Below are experts of layer 9 (counted from 0) of a mixture-of-experts language model. Rows are named router (the router's row for the expert), down (a neuron's output weights, with its number) and show model dimensions 0-191. Each number is 50 + 15 x the weight over its row's rms, rounded and kept within 0 to 99.
Before each expert's rows: a language model's description of what the expert responds to; "comes before" lists some tokens at least twice as common just after its tokens as in all text. This comes from a sample of Wikipedia text that the model never trained on. Tokens count by the router's weight.

# expert 12
What it handles: Prepositions, articles, auxiliaries and modals in running prose, such as to, was, had, could, in, with, usually before verbs or noun phrases.
comes before: " the", " ", " a", " be", " been", " an"
router:41 58 52 47 59 54 55 42 30 38 52 56 53 48 60 74 59 29 43 48 61 65 34 68 41 66 62 48 38 46 29 41 36 53 66 67 18 48 56 52 40 68 49 40 51 40 49 38 49 42 51 76 58 45 54 72 64 36 28 29 42 49 42 34 41 27 36 55 49 66 81 64 35 33 45 62 33 54 59 66 42 38 49 59 35 77 28 45 36 45 65 61 32 54 41 23 53 42 44 51 39 85 71 65 37 34 57 54 45 37 59 36 86 32 42 26 52 72 53 07 58 50 36 50 31 45 62 51 46 85 41 53 56 35 77 79 67 25 36 45 34 48 52 69 60 46 58 73 35 14 58 74 61 71 69 52 20 61 79 47 40 35 73 41 41 59 33 43 29 57 59 60 51 57 54 59 46 88 23 37 44 55 66 44 30 67 46 47 34 47 19 68
down0:48 58 62 56 54 51 65 25 54 50 62 37 62 50 68 37 64 37 72 77 53 54 44 51 28 69 80 67 50 64 41 49 27 67 37 77 59 37 38 49 48 99 37 58 70 60 62 37 39 33 32 56 42 41 57 85 27 28 49 60 74 53 42 63 39 38 40 64 72 31 47 45 27 47 35 41 43 73 73 45 44 34 68 33 57 53 47 57 30 51 69 39 46 63 52 52 74 58 43 49 60 26 64 63 51 60 62 03 63 50 57 48 42 38 46 34 49 35 58 50 52 45 62 46 49 44 49 55 26 45 60 47 48 52 64 52 47 55 41 47 43 39 43 39 36 59 57 64 22 24 44 40 51 40 49 58 47 54 48 39 20 66 47 37 67 49 14 38 46 32 80 62 71 77 65 46 32 66 47 17 26 67 44 75 35 48 46 46 51 53 34 57
down1:55 53 40 48 13 56 52 55 68 68 30 46 49 43 55 43 56 34 48 47 47 30 46 17 44 49 67 38 62 58 40 63 47 84 30 60 71 51 57 60 65 07 21 66 59 04 17 63 27 34 52 49 52 58 57 79 84 55 55 62 49 39 37 18 69 69 23 65 34 47 50 46 65 65 59 53 58 33 54 62 42 41 52 24 60 60 42 56 38 42 77 49 51 44 41 58 34 57 67 22 33 67 39 52 42 79 48 37 41 53 24 24 42 28 61 28 51 42 49 37 52 51 54 50 37 72 62 62 42 46 31 68 36 57 66 40 49 48 32 53 69 44 35 67 55 58 65 50 50 87 55 47 66 71 36 56 64 59 38 35 55 50 35 31 40 39 74 77 58 60 59 42 29 68 46 42 48 67 52 61 67 52 57 74 54 50 37 39 26 73 32 53
down2:64 54 67 72 65 53 42 43 74 53 64 80 51 37 39 49 27 53 26 39 32 78 70 63 48 45 33 55 39 63 50 35 78 70 61 38 49 32 38 62 50 82 43 34 49 42 49 40 40 44 13 45 66 57 47 83 72 45 21 34 46 26 45 31 51 32 31 60 43 51 42 58 25 56 46 69 25 50 45 61 35 56 51 69 57 73 61 32 22 60 25 44 10 63 52 57 64 52 40 49 53 65 59 60 29 52 44 35 63 55 59 35 61 38 37 49 67 69 69 23 49 41 55 46 51 50 39 57 31 43 46 35 73 53 68 38 32 49 68 42 61 48 88 23 49 48 53 43 38 59 38 55 63 76 43 44 49 62 56 60 29 52 40 20 62 50 61 63 47 33 27 76 76 28 67 67 57 48 55 66 54 30 71 30 69 37 55 57 70 72 66 63
down3:60 54 64 44 55 45 15 04 94 44 61 73 60 57 63 51 19 33 64 69 61 58 81 49 57 52 36 55 52 51 64 58 56 75 51 58 39 49 67 56 21 57 72 63 35 37 60 32 40 47 35 65 19 54 72 41 17 41 63 66 43 43 38 37 59 37 74 57 29 35 42 07 50 47 48 42 69 31 69 56 49 59 66 37 56 65 56 74 60 52 26 51 44 47 45 20 55 64 51 66 62 61 25 55 67 62 91 66 37 75 55 49 54 61 52 34 28 58 44 24 38 38 41 51 64 19 37 66 81 21 33 33 62 47 51 44 32 45 38 37 48 34 37 53 61 51 32 54 56 60 60 59 44 58 54 60 42 42 56 36 55 53 58 56 25 71 60 56 37 47 45 47 70 63 54 41 30 25 57 54 35 37 70 55 57 52 44 60 45 53 51 70
down4:46 68 54 37 40 49 60 49 31 68 41 23 46 53 39 28 49 40 35 39 49 49 44 64 42 45 69 49 48 60 31 37 71 36 74 53 26 62 34 50 52 67 44 40 48 63 44 65 57 40 34 50 69 32 78 34 45 40 72 21 47 54 52 46 40 48 23 34 44 40 42 48 53 66 54 46 33 12 37 50 53 84 15 61 46 33 56 65 43 67 56 62 34 62 54 73 40 37 58 33 66 71 66 66 31 45 60 64 52 71 57 35 39 41 60 60 63 55 31 29 49 46 65 40 69 66 65 72 30 43 48 73 47 44 46 60 25 72 43 50 77 53 54 39 41 20 31 44 48 60 58 52 33 48 50 64 19 39 41 66 66 67 29 23 57 74 54 42 87 63 46 49 37 50 58 45 79 64 52 78 65 68 26 36 21 36 42 40 88 44 68 31
down5:45 67 64 51 36 72 26 09 54 53 43 75 86 80 49 44 46 55 36 57 48 49 30 76 54 52 22 50 57 39 37 42 42 53 69 42 30 41 48 33 51 66 71 19 56 20 62 55 53 50 28 56 37 60 66 53 51 55 21 48 60 56 51 54 53 30 29 38 41 63 37 40 12 56 61 49 21 40 39 62 52 38 46 79 44 52 24 31 47 52 67 38 51 75 64 56 41 43 48 51 52 40 62 54 55 65 65 59 56 46 37 50 45 43 52 50 57 72 73 32 75 48 64 33 51 75 77 54 53 57 27 19 28 57 48 18 25 47 32 68 53 66 52 50 56 31 56 29 69 48 46 74 33 46 58 46 60 50 38 53 45 64 22 55 43 52 52 49 41 22 78 67 47 65 79 63 73 36 46 62 36 61 28 55 86 56 35 54 39 53 70 61
down6:60 47 56 50 70 54 78 59 45 27 66 54 42 56 67 67 63 49 60 56 31 50 20 57 38 46 61 37 48 49 49 40 69 59 46 37 54 23 37 59 29 00 71 61 48 51 55 44 37 56 37 39 40 44 56 50 36 46 32 48 59 33 39 53 49 55 78 63 54 63 61 49 42 50 30 75 54 57 74 45 61 48 47 65 52 52 78 36 62 57 23 54 67 69 40 39 69 49 73 51 49 39 50 35 34 35 58 22 64 26 49 54 26 39 32 73 54 64 58 60 52 77 59 43 31 21 28 22 47 71 54 50 68 68 44 64 44 54 45 62 42 45 52 79 28 41 41 41 49 65 53 44 33 28 68 70 39 50 63 64 40 40 44 36 66 33 90 65 38 31 07 55 66 26 56 52 51 54 60 40 62 75 62 43 56 33 76 50 79 47 63 51
down7:47 62 40 53 53 37 64 47 56 37 44 64 66 72 53 64 35 31 18 64 60 58 60 54 61 47 48 47 58 20 28 36 40 64 42 63 17 35 39 56 68 54 61 71 40 56 62 64 23 99 30 38 64 60 58 44 36 46 72 67 20 40 55 60 62 45 59 38 36 73 61 64 45 54 64 33 51 46 36 62 54 68 70 50 69 39 31 63 36 36 27 59 54 75 46 49 30 30 74 31 49 65 37 63 62 26 64 67 57 41 50 72 68 51 66 37 76 59 41 62 53 27 48 43 40 28 35 51 65 88 56 58 31 31 60 50 28 49 59 61 43 49 53 39 49 50 34 19 39 44 94 57 65 29 36 50 42 43 23 54 77 75 44 72 56 36 22 35 57 39 50 54 50 63 34 47 51 39 43 56 36 42 42 54 57 56 28 75 65 56 26 59
down8:39 55 62 72 41 35 78 44 62 37 38 44 57 41 29 30 40 58 46 39 48 62 61 36 52 72 66 62 40 65 42 41 35 43 46 46 56 79 42 56 63 29 63 41 19 41 53 56 36 46 34 53 52 54 48 72 40 23 47 35 43 67 45 62 66 64 43 68 15 32 50 49 48 55 30 37 42 67 35 51 71 52 12 75 52 38 28 56 58 56 33 34 51 69 43 66 75 56 16 64 57 32 64 67 40 69 41 58 67 68 66 46 55 63 41 49 64 44 61 39 30 85 39 41 60 60 63 48 59 54 66 56 42 49 45 64 43 78 37 71 36 36 95 34 47 50 61 32 42 48 42 62 57 58 23 24 53 28 27 36 53 56 45 48 84 52 19 60 53 30 56 58 43 54 39 58 41 16 22 58 58 27 57 52 78 67 41 51 79 60 38 41
down9:52 35 70 57 36 54 52 55 50 57 72 38 34 86 44 37 47 64 54 67 43 38 57 27 49 67 87 48 45 62 59 56 10 55 67 50 78 23 39 48 27 53 47 50 49 56 65 44 77 41 68 64 55 66 40 52 67 35 58 64 51 69 63 43 36 57 35 32 30 71 41 71 60 48 61 84 37 64 61 57 62 57 87 38 44 49 35 52 55 49 66 38 51 42 34 58 48 20 76 86 62 42 40 64 30 62 35 08 54 49 24 67 41 50 40 52 43 76 25 37 31 47 55 51 50 47 54 54 38 58 46 41 55 47 46 38 29 38 74 63 31 46 39 53 59 46 33 45 36 42 48 37 04 37 52 49 60 37 58 50 23 60 70 63 51 16 38 61 42 58 74 27 45 48 54 65 41 48 49 47 71 57 25 26 49 27 24 58 50 43 49 46
down10:31 53 75 39 42 32 62 52 55 45 30 55 63 83 16 57 72 48 46 65 50 35 61 58 43 44 42 51 46 49 12 49 61 41 55 75 47 47 54 70 56 37 46 65 49 44 73 69 67 38 38 60 31 38 70 76 69 73 05 52 30 31 54 50 52 39 38 40 54 78 55 34 56 53 40 74 40 50 60 70 55 54 76 60 21 56 41 19 37 56 38 31 66 57 63 42 60 29 43 15 43 75 63 50 18 56 36 27 56 48 28 24 44 55 77 44 36 68 42 56 22 44 55 74 58 66 40 37 68 16 56 41 49 21 33 34 45 48 55 35 50 51 59 27 45 40 42 68 52 33 59 63 63 60 59 49 51 65 54 66 52 30 58 46 78 65 46 39 54 32 43 37 87 56 46 63 37 37 51 34 58 61 53 59 66 60 60 53 30 46 52 65
down11:52 53 40 37 41 50 00 39 25 69 63 73 32 21 64 41 55 62 68 57 60 21 85 55 54 51 57 57 45 57 65 31 35 30 66 33 10 34 78 58 70 42 39 44 57 33 51 34 42 54 53 62 39 51 57 52 57 62 43 40 35 45 52 48 69 44 45 48 57 52 46 50 33 46 40 65 44 65 68 65 50 52 68 56 75 39 86 47 82 43 21 51 44 43 40 49 55 54 55 43 48 43 57 66 44 70 51 56 13 74 56 46 41 22 39 82 47 54 39 59 34 58 46 73 37 46 48 88 25 56 53 55 62 12 50 60 54 43 38 44 48 42 35 42 45 61 75 39 72 34 58 72 39 51 51 34 38 25 35 50 47 30 41 58 60 26 53 36 29 68 70 48 46 41 54 40 70 41 51 80 53 29 73 71 51 62 37 45 58 67 67 59
down12:45 32 53 29 49 44 81 56 46 57 45 64 68 52 62 23 71 41 15 44 49 52 48 44 68 73 53 52 60 55 74 52 29 64 54 38 55 42 55 45 71 37 80 40 60 14 70 76 61 67 34 42 56 21 63 23 55 54 48 22 36 51 79 59 47 62 39 45 62 76 68 46 15 49 12 36 47 44 65 41 55 53 31 45 47 52 72 74 47 47 40 39 62 31 51 77 29 30 14 62 28 46 43 38 63 27 52 61 54 67 60 48 44 75 53 62 64 68 44 39 55 54 57 54 72 69 55 45 37 43 72 32 59 59 69 47 40 35 43 34 40 43 64 49 23 61 63 23 34 39 69 43 33 47 40 69 59 31 38 68 65 63 34 49 48 55 52 55 43 54 49 58 64 59 39 60 52 23 75 17 52 31 43 36 57 38 64 72 63 33 38 53
down13:36 46 31 44 50 63 24 46 57 62 55 30 56 45 40 39 24 69 54 57 52 38 32 42 32 87 40 48 11 47 57 43 41 41 58 54 68 45 66 56 43 70 60 51 46 59 30 40 66 58 48 73 33 43 46 31 73 46 72 63 56 32 26 51 56 37 74 42 26 61 54 76 30 27 55 75 73 46 25 51 80 48 47 32 54 72 44 56 30 47 49 39 33 52 43 64 46 47 30 77 67 18 45 71 47 44 38 46 45 39 56 39 66 36 63 58 46 70 61 44 62 51 60 33 81 34 62 41 70 45 33 62 60 88 59 14 48 67 55 64 55 56 54 45 34 47 37 26 53 24 66 38 47 47 48 51 62 39 20 58 61 36 75 24 42 77 45 36 46 81 32 53 75 43 33 69 62 39 64 64 56 53 29 47 74 40 64 39 54 66 35 40
down14:44 62 51 56 52 67 35 58 55 29 52 68 63 46 57 78 36 55 44 39 44 44 50 78 31 43 45 58 40 60 54 69 54 40 37 99 63 29 33 41 60 84 69 30 50 58 24 47 25 66 43 70 50 40 58 46 36 42 70 46 44 27 57 40 64 53 39 43 43 33 50 30 65 66 40 74 71 32 32 35 28 59 45 23 39 37 57 80 60 45 46 61 42 42 44 46 53 45 41 34 55 48 66 61 30 58 63 22 56 53 54 42 64 58 45 30 66 43 66 60 49 69 71 44 45 50 70 53 70 22 38 36 68 54 35 43 57 43 68 52 33 59 64 63 24 38 76 44 81 35 55 30 70 82 47 28 30 62 23 53 70 46 27 73 34 30 81 70 41 56 43 25 66 51 36 57 44 44 85 77 53 59 50 38 33 54 59 33 47 53 47 52
down15:45 47 57 61 65 45 64 59 64 46 58 42 52 48 48 54 60 70 39 39 51 23 39 34 67 68 73 40 69 47 45 68 43 57 56 62 27 71 42 44 64 53 37 52 58 40 45 53 33 69 50 41 51 33 49 52 29 44 48 50 42 44 98 11 67 59 39 69 57 54 66 49 39 34 44 23 47 38 56 35 17 89 40 26 25 25 55 47 92 60 23 57 62 40 70 37 56 45 40 60 47 43 49 56 49 53 06 57 22 52 75 53 67 93 53 55 38 46 71 72 37 51 55 49 41 44 44 53 53 40 45 43 60 53 42 31 46 51 75 73 35 48 50 72 51 65 56 59 43 62 23 50 44 40 23 55 88 58 41 41 69 84 61 48 52 43 57 37 56 33 66 39 62 42 63 29 34 48 58 51 36 43 37 50 88 54 43 54 48 59 41 70
down16:55 49 52 50 37 62 69 70 45 35 77 17 36 58 33 55 25 32 55 70 40 53 57 51 48 40 49 68 72 60 39 57 47 52 42 63 43 48 46 39 32 67 35 70 58 40 23 40 40 46 45 26 46 50 43 41 26 60 44 35 33 62 64 46 65 31 72 40 45 32 76 37 67 66 76 67 43 60 72 42 58 49 45 48 34 23 66 53 60 67 11 61 77 56 72 61 35 42 62 29 41 71 40 38 57 81 45 39 33 20 59 38 69 76 22 38 55 55 77 30 58 56 49 79 68 37 40 42 39 32 70 45 83 58 38 46 58 55 34 45 41 61 65 19 67 67 51 62 39 68 37 37 47 51 82 43 41 55 45 64 72 50 66 52 42 46 55 42 68 37 52 68 63 68 46 36 30 56 55 60 47 47 06 30 39 27 57 55 39 41 36 37
down17:54 43 64 53 49 55 29 62 58 40 46 58 65 38 56 81 66 54 31 65 48 58 71 50 59 26 50 49 57 62 38 52 67 50 38 18 26 26 52 20 48 40 33 48 68 23 25 40 43 31 40 42 34 66 25 44 66 65 56 41 54 39 51 43 48 70 65 88 40 36 45 44 55 46 45 52 50 36 65 60 45 66 64 32 79 43 38 37 66 21 34 43 59 59 71 48 39 28 37 60 57 53 77 33 68 48 57 78 26 69 31 57 38 36 31 67 51 45 65 91 53 44 33 31 79 59 79 32 38 24 44 56 77 23 54 60 53 44 41 51 40 29 47 71 52 62 38 42 72 55 36 16 67 59 71 62 39 45 34 59 44 56 43 64 62 76 44 67 26 54 34 48 58 34 57 74 44 30 65 64 47 55 60 60 56 62 57 46 41 22 52 43
down18:49 78 44 50 86 60 38 57 36 41 60 24 59 40 49 60 28 53 38 57 52 35 58 46 53 57 39 53 49 43 63 44 62 56 45 40 49 69 49 63 84 48 58 76 53 55 89 22 35 70 50 46 52 40 53 53 58 56 86 81 41 54 38 54 62 45 49 75 40 49 10 58 49 63 36 51 60 59 45 68 40 56 56 52 46 22 47 27 62 59 58 31 34 52 38 64 33 29 69 76 49 19 35 61 58 50 51 69 37 31 52 25 52 39 29 38 66 15 38 22 47 53 41 65 63 36 63 23 49 47 40 56 16 58 28 66 51 48 50 06 63 59 37 47 53 45 47 54 44 47 15 43 67 68 45 58 45 56 52 58 29 66 54 70 53 73 66 75 58 65 60 50 83 54 57 38 35 63 53 84 49 42 32 72 50 43 34 56 51 54 53 37
down19:50 60 43 49 54 61 46 56 38 61 65 28 42 50 38 30 52 59 39 54 42 58 40 56 49 68 57 80 61 28 32 46 55 44 42 12 39 41 44 44 31 99 55 76 65 50 59 51 56 40 45 53 23 66 63 44 53 54 26 32 44 65 23 58 46 62 73 38 64 42 57 29 50 68 42 32 44 36 48 42 59 54 57 32 57 53 61 34 61 48 59 41 31 43 44 54 52 65 43 56 54 36 54 58 39 12 12 50 61 70 39 55 31 53 78 44 64 51 63 58 37 33 64 41 51 31 37 32 44 44 48 87 42 50 41 25 32 65 59 65 50 53 60 61 41 46 33 45 71 30 39 70 53 74 43 41 58 39 42 27 33 58 82 34 77 38 73 65 39 64 57 55 35 66 79 30 47 42 19 68 45 54 56 33 68 84 66 26 57 46 70 35
down20:47 71 49 70 62 60 42 47 76 93 48 49 69 50 40 56 57 52 16 18 33 39 44 61 25 60 08 72 69 55 33 41 53 54 50 59 55 50 39 30 78 09 27 44 48 60 62 53 43 52 52 34 70 31 71 64 63 26 40 49 49 69 54 54 58 59 44 49 77 26 20 57 47 40 36 80 41 59 38 46 60 50 16 42 62 41 27 55 42 54 38 58 69 52 53 47 73 50 20 53 44 48 20 37 54 64 58 34 55 45 43 63 59 80 35 36 43 49 46 49 43 36 53 38 38 45 57 51 75 53 45 55 33 81 76 36 51 42 58 40 58 68 54 36 58 56 47 34 36 71 55 41 65 36 21 73 39 29 43 34 48 45 60 35 59 64 59 62 39 59 44 52 35 52 49 64 45 33 36 47 61 92 26 53 32 41 71 60 59 56 36 65
down21:52 48 47 44 65 49 46 49 57 57 48 84 69 66 55 22 55 51 51 31 62 63 54 61 72 57 50 41 34 70 58 59 33 51 51 53 59 73 56 39 43 56 62 49 34 40 65 45 54 47 40 51 61 37 76 59 20 71 60 51 39 57 44 30 69 55 37 43 55 57 37 45 61 24 69 61 26 37 57 27 46 36 66 51 56 22 39 39 57 65 51 50 40 48 10 44 57 45 31 53 47 14 48 50 34 58 45 51 41 55 62 85 58 40 45 85 65 30 42 51 39 31 57 00 23 56 61 55 25 33 65 62 52 59 59 47 20 55 82 19 45 60 49 41 73 55 71 32 36 61 65 31 21 43 34 75 55 47 40 31 51 86 34 38 63 61 52 60 48 42 55 49 49 59 57 77 84 37 63 32 38 68 41 44 41 33 67 68 45 46 37 69
down22:44 41 83 44 19 62 32 54 12 50 71 68 77 50 45 49 55 36 24 54 70 52 38 40 46 63 56 55 31 45 45 53 43 48 40 27 43 95 63 68 56 29 56 29 51 57 51 58 58 66 42 37 50 28 59 33 58 76 40 28 67 38 32 55 68 49 42 58 45 70 60 44 40 55 30 53 41 52 54 65 50 42 33 51 35 35 56 42 39 56 41 51 81 72 71 37 23 69 60 44 50 20 32 72 48 35 76 35 44 44 58 59 53 79 43 62 66 40 25 56 30 43 59 44 64 44 19 70 43 59 45 48 42 38 41 92 51 44 65 20 39 44 57 42 34 51 56 58 56 35 63 60 69 61 60 71 42 29 36 45 52 51 26 69 27 64 56 71 30 51 82 35 32 58 55 61 52 58 33 59 42 42 44 67 64 68 41 36 59 48 13 40
down23:45 90 51 65 52 57 45 64 46 59 40 31 47 56 75 48 72 36 28 56 26 21 46 60 81 48 49 57 53 19 51 56 30 34 54 51 46 24 59 20 35 10 44 35 62 72 45 66 72 56 43 35 56 47 62 52 39 46 41 68 60 46 62 64 57 53 12 23 51 34 74 70 71 37 49 70 47 26 48 54 39 46 56 37 26 66 68 62 42 55 48 63 39 39 62 63 60 43 68 70 45 69 47 63 65 64 53 53 52 59 21 45 58 55 59 42 31 69 34 25 60 31 22 58 49 75 53 37 36 16 30 62 66 09 68 41 37 59 63 43 48 50 68 59 43 56 60 68 67 62 61 33 46 58 64 75 55 60 63 48 38 65 46 55 72 46 33 29 58 52 50 51 50 34 44 53 53 68 72 47 61 68 53 25 53 61 23 53 73 28 42 43
down24:45 80 24 56 64 48 39 36 35 65 45 30 16 46 39 34 36 80 39 47 47 34 52 75 38 61 56 64 29 43 39 59 48 33 67 73 49 57 74 46 86 65 41 64 69 40 32 59 59 42 67 90 68 79 76 51 52 49 35 46 55 34 41 46 51 46 56 39 49 41 51 27 66 74 42 63 71 16 54 36 76 66 49 63 49 61 28 50 18 47 71 47 48 29 50 70 67 59 40 46 52 70 57 08 40 49 56 48 54 27 49 50 48 65 40 80 59 29 56 05 66 59 31 57 81 41 49 35 75 60 62 53 63 54 55 39 60 44 53 78 49 50 37 32 51 47 56 59 48 40 47 47 27 29 61 60 36 25 61 42 62 58 42 63 64 46 43 60 37 45 58 52 45 17 33 52 23 45 41 68 58 47 47 59 53 51 35 43 68 51 53 40
down25:42 41 57 52 54 33 71 70 61 31 61 26 43 52 38 56 42 70 37 46 89 32 39 37 42 39 29 43 88 43 45 38 72 37 44 54 63 57 61 59 40 58 13 44 52 55 55 31 57 64 48 39 38 34 40 39 69 31 81 97 23 63 48 28 39 28 51 55 53 38 44 56 44 34 44 34 66 35 21 45 24 35 52 54 76 44 36 47 50 31 67 57 44 38 32 44 55 60 27 42 57 52 38 48 37 12 45 80 67 41 51 58 35 71 45 35 64 58 52 69 62 71 59 81 66 56 51 38 58 71 80 50 58 60 48 56 46 49 52 65 73 69 67 42 41 52 37 43 47 26 78 58 25 63 35 39 49 31 42 65 60 29 56 64 63 31 51 66 42 67 45 53 54 48 42 33 66 52 40 61 92 59 50 48 50 52 55 56 30 33 66 42
down26:38 10 52 45 48 48 40 50 26 59 55 45 56 53 55 52 76 64 54 40 48 26 42 61 51 74 35 48 44 59 70 59 48 68 44 51 30 59 52 59 58 54 72 66 60 34 67 25 37 48 17 74 33 46 38 41 45 51 66 32 45 11 54 61 57 62 70 74 54 67 43 69 22 42 64 56 58 42 61 50 63 43 52 22 55 56 46 49 17 51 09 30 31 70 60 56 40 70 51 73 66 48 23 84 39 52 65 55 12 71 60 66 58 33 54 56 47 73 28 41 66 30 59 62 37 31 59 57 34 23 40 37 51 37 43 44 67 68 53 48 62 55 79 47 46 41 52 42 35 65 62 64 40 27 53 42 64 53 43 69 69 88 44 32 47 56 63 51 46 45 16 45 49 47 63 58 52 56 35 35 75 29 72 62 49 49 53 51 56 56 57 19
down27:59 23 58 30 51 37 47 62 66 67 61 49 29 40 65 43 45 72 71 54 51 38 52 58 40 26 51 27 52 49 34 45 46 44 25 84 68 59 54 25 59 36 38 65 51 56 48 39 17 28 25 42 57 74 50 49 24 29 34 75 26 56 68 61 56 55 53 51 72 43 48 53 63 44 55 29 63 54 61 46 44 56 68 46 61 30 40 31 99 74 32 57 47 56 50 12 68 36 68 65 48 36 41 43 64 53 69 48 53 52 55 72 66 58 70 49 17 24 41 53 58 50 49 30 49 56 45 69 58 33 49 35 60 40 39 47 41 80 78 58 39 57 34 60 61 43 61 56 61 80 45 58 35 21 60 72 56 32 38 65 20 42 62 48 67 48 69 46 72 41 75 54 61 47 49 63 18 41 34 55 61 41 44 35 48 37 59 31 65 67 66 35
down28:77 60 60 42 21 34 51 46 41 58 43 36 43 59 62 47 40 56 51 47 15 55 62 36 58 44 41 52 38 22 31 21 58 36 20 20 48 37 57 62 58 56 55 58 62 51 42 51 63 37 54 49 53 20 72 43 42 64 28 47 38 49 60 66 58 48 35 62 69 72 46 86 41 65 45 43 56 43 50 41 54 64 57 52 40 46 46 46 59 24 63 56 37 40 35 58 32 60 50 64 29 23 67 62 60 41 47 74 85 49 51 59 65 40 68 66 32 46 45 23 34 49 96 49 85 48 73 49 57 51 58 46 22 47 65 55 51 60 45 63 61 62 50 76 53 56 38 58 27 72 28 46 42 42 68 66 49 37 48 35 42 49 72 29 22 63 51 86 55 29 44 51 40 77 62 43 46 29 21 12 45 50 60 40 63 62 30 71 57 27 46 40
down29:59 63 32 74 70 59 50 46 62 53 41 69 41 85 49 40 53 81 62 52 49 26 64 51 46 67 29 44 65 53 53 51 60 47 30 40 24 39 40 59 67 53 43 50 42 49 55 49 68 34 51 40 66 46 46 43 26 75 56 49 62 67 65 44 59 55 48 41 32 46 42 45 25 57 48 38 45 37 65 44 52 80 65 72 39 36 41 36 54 35 60 69 36 51 31 51 57 59 33 51 24 48 60 48 69 48 42 40 99 45 49 57 41 45 89 50 25 54 65 86 60 43 37 47 61 68 45 71 38 59 59 32 41 19 68 18 39 52 68 38 64 40 57 50 41 70 45 42 45 76 25 13 67 56 24 43 49 58 49 45 57 56 86 35 61 48 37 78 62 39 41 55 53 73 12 35 64 46 38 48 32 45 46 21 23 59 41 49 44 62 62 67
down30:40 50 44 25 46 41 34 70 53 37 47 39 48 42 41 44 44 74 43 49 45 50 50 32 42 43 71 60 45 48 26 54 26 51 44 29 30 77 71 49 40 56 72 44 79 20 29 47 29 75 66 64 43 33 33 17 57 56 72 67 59 52 65 77 49 60 43 63 44 41 73 55 58 50 23 49 73 60 46 21 82 55 58 49 32 68 29 46 41 77 42 33 69 38 48 38 62 55 45 76 54 39 23 60 39 51 33 52 46 50 59 79 48 60 41 78 43 51 69 43 38 47 36 79 63 70 47 43 69 42 43 32 37 61 36 64 58 95 54 39 12 66 52 47 42 45 44 53 46 39 33 47 53 59 56 37 68 62 47 41 48 46 41 53 38 36 41 36 53 01 65 16 42 64 50 50 69 64 72 32 50 50 57 83 56 67 53 55 41 54 52 46
down31:47 29 53 60 64 39 31 29 35 63 29 58 60 63 34 51 21 59 39 60 59 95 54 76 27 39 39 64 58 68 20 62 29 26 71 27 60 52 44 62 61 56 44 44 77 52 48 42 55 57 42 50 73 33 77 43 58 63 79 27 65 45 39 42 45 50 58 53 51 40 76 52 29 35 37 57 64 34 42 73 68 42 48 52 31 72 57 50 50 26 60 46 56 47 49 70 47 61 36 33 34 76 37 44 61 32 53 42 31 57 48 60 49 77 15 56 73 47 51 65 55 46 30 66 35 50 75 65 72 45 49 37 54 39 58 71 60 52 67 48 69 57 52 51 27 46 55 53 59 37 36 42 33 41 54 41 24 85 48 57 19 47 54 71 26 45 75 39 61 63 57 56 44 43 30 59 77 49 56 79 17 49 66 47 53 44 38 31 52 44 24 28
down32:31 72 53 43 64 36 58 49 37 60 63 63 41 49 29 44 81 29 47 49 41 50 44 54 66 28 41 45 53 39 25 65 63 40 67 33 52 47 68 27 38 47 37 27 62 40 43 65 83 48 56 17 45 83 31 31 65 50 54 44 35 55 48 27 20 71 59 34 77 49 43 42 36 53 25 33 74 30 82 40 84 66 44 46 63 52 47 56 46 59 42 60 44 42 53 23 42 46 51 43 56 60 47 69 59 42 66 51 25 58 54 57 66 20 58 45 85 50 65 65 35 59 31 67 70 45 71 56 45 51 72 40 40 69 27 47 63 47 51 43 53 39 40 55 59 60 67 45 65 64 53 66 40 55 71 74 53 34 55 79 46 29 40 38 51 26 52 37 92 52 48 56 42 35 54 50 36 69 73 33 60 54 98 50 24 68 43 41 49 51 54 46
down33:57 36 52 41 67 54 33 57 74 39 71 70 46 51 42 59 40 75 42 60 00 59 35 59 50 37 70 32 56 61 51 32 62 36 55 57 53 46 62 63 47 10 49 72 50 51 61 49 62 63 48 57 50 44 42 78 23 62 33 39 55 59 66 54 33 52 41 42 74 32 47 59 44 53 69 33 46 59 23 32 29 35 65 49 51 45 44 54 83 47 65 51 32 30 55 57 35 16 40 44 48 66 62 44 39 31 45 65 56 68 42 41 47 68 39 45 68 48 66 64 73 51 45 74 15 63 28 49 51 37 51 49 58 90 66 27 76 53 54 68 39 38 41 65 43 69 34 56 38 59 47 59 56 44 47 37 64 52 18 61 31 41 39 52 71 41 61 35 61 39 85 55 52 77 61 66 41 50 43 59 23 53 18 56 55 28 56 43 28 51 67 26
down34:68 29 48 14 60 56 68 44 58 54 53 38 78 37 42 40 38 65 27 62 70 42 34 63 38 68 42 61 65 46 79 43 54 82 52 60 44 38 52 64 54 39 72 37 68 65 60 97 39 68 52 52 57 31 36 67 49 57 43 38 46 50 70 49 53 41 66 43 50 29 72 38 81 68 41 29 35 38 53 47 55 74 44 48 75 73 46 56 45 68 43 60 44 43 44 19 69 53 51 71 51 52 49 78 50 15 57 48 29 43 59 64 50 64 30 39 77 38 45 33 26 51 50 43 45 41 22 57 24 68 33 32 34 49 54 64 45 54 50 54 49 47 48 47 29 58 43 32 57 55 47 42 46 68 40 60 37 18 45 49 64 63 34 43 23 43 69 27 72 64 34 40 59 79 31 36 33 63 54 43 44 10 27 42 38 76 30 61 48 46 68 42
down35:71 47 65 60 68 40 05 69 40 77 37 35 66 66 61 72 50 41 24 59 50 76 41 37 60 32 66 46 44 41 51 59 59 71 65 57 31 49 30 58 71 42 48 44 41 49 60 48 23 31 80 57 21 38 41 60 25 52 39 73 42 57 46 46 40 59 53 55 33 40 53 43 52 16 43 75 26 39 54 57 56 58 66 29 52 67 45 81 33 49 58 60 14 60 48 56 63 30 93 67 32 65 63 19 40 54 28 49 49 58 62 50 35 46 46 46 50 71 35 37 60 48 57 19 63 44 50 63 41 62 36 34 65 57 67 40 52 59 41 41 41 56 52 48 47 42 62 73 61 50 46 44 47 56 66 81 37 44 59 60 10 63 57 49 62 50 72 44 59 56 83 58 52 30 74 46 21 55 33 52 27 46 57 63 60 21 50 46 64 35 56 39
down36:49 46 45 62 55 66 46 23 51 41 83 61 26 54 52 58 69 38 32 36 68 43 39 48 50 28 38 51 56 28 34 20 35 35 37 23 90 66 58 46 31 58 81 63 48 45 44 61 51 52 60 12 56 65 54 49 56 49 47 48 56 41 42 37 46 85 35 58 54 42 35 39 53 33 57 55 47 58 46 43 23 50 72 52 47 22 22 75 36 44 73 43 67 63 70 57 18 22 24 69 45 73 72 50 59 59 46 48 62 59 36 58 45 47 35 56 55 41 62 50 38 55 67 23 74 79 60 28 29 29 56 47 65 44 70 59 47 75 64 39 36 39 38 39 70 22 54 34 34 64 51 45 50 66 53 65 51 73 36 40 59 69 47 68 58 78 46 57 51 57 39 32 45 77 41 33 65 64 64 36 48 55 49 45 28 33 38 60 30 54 59 25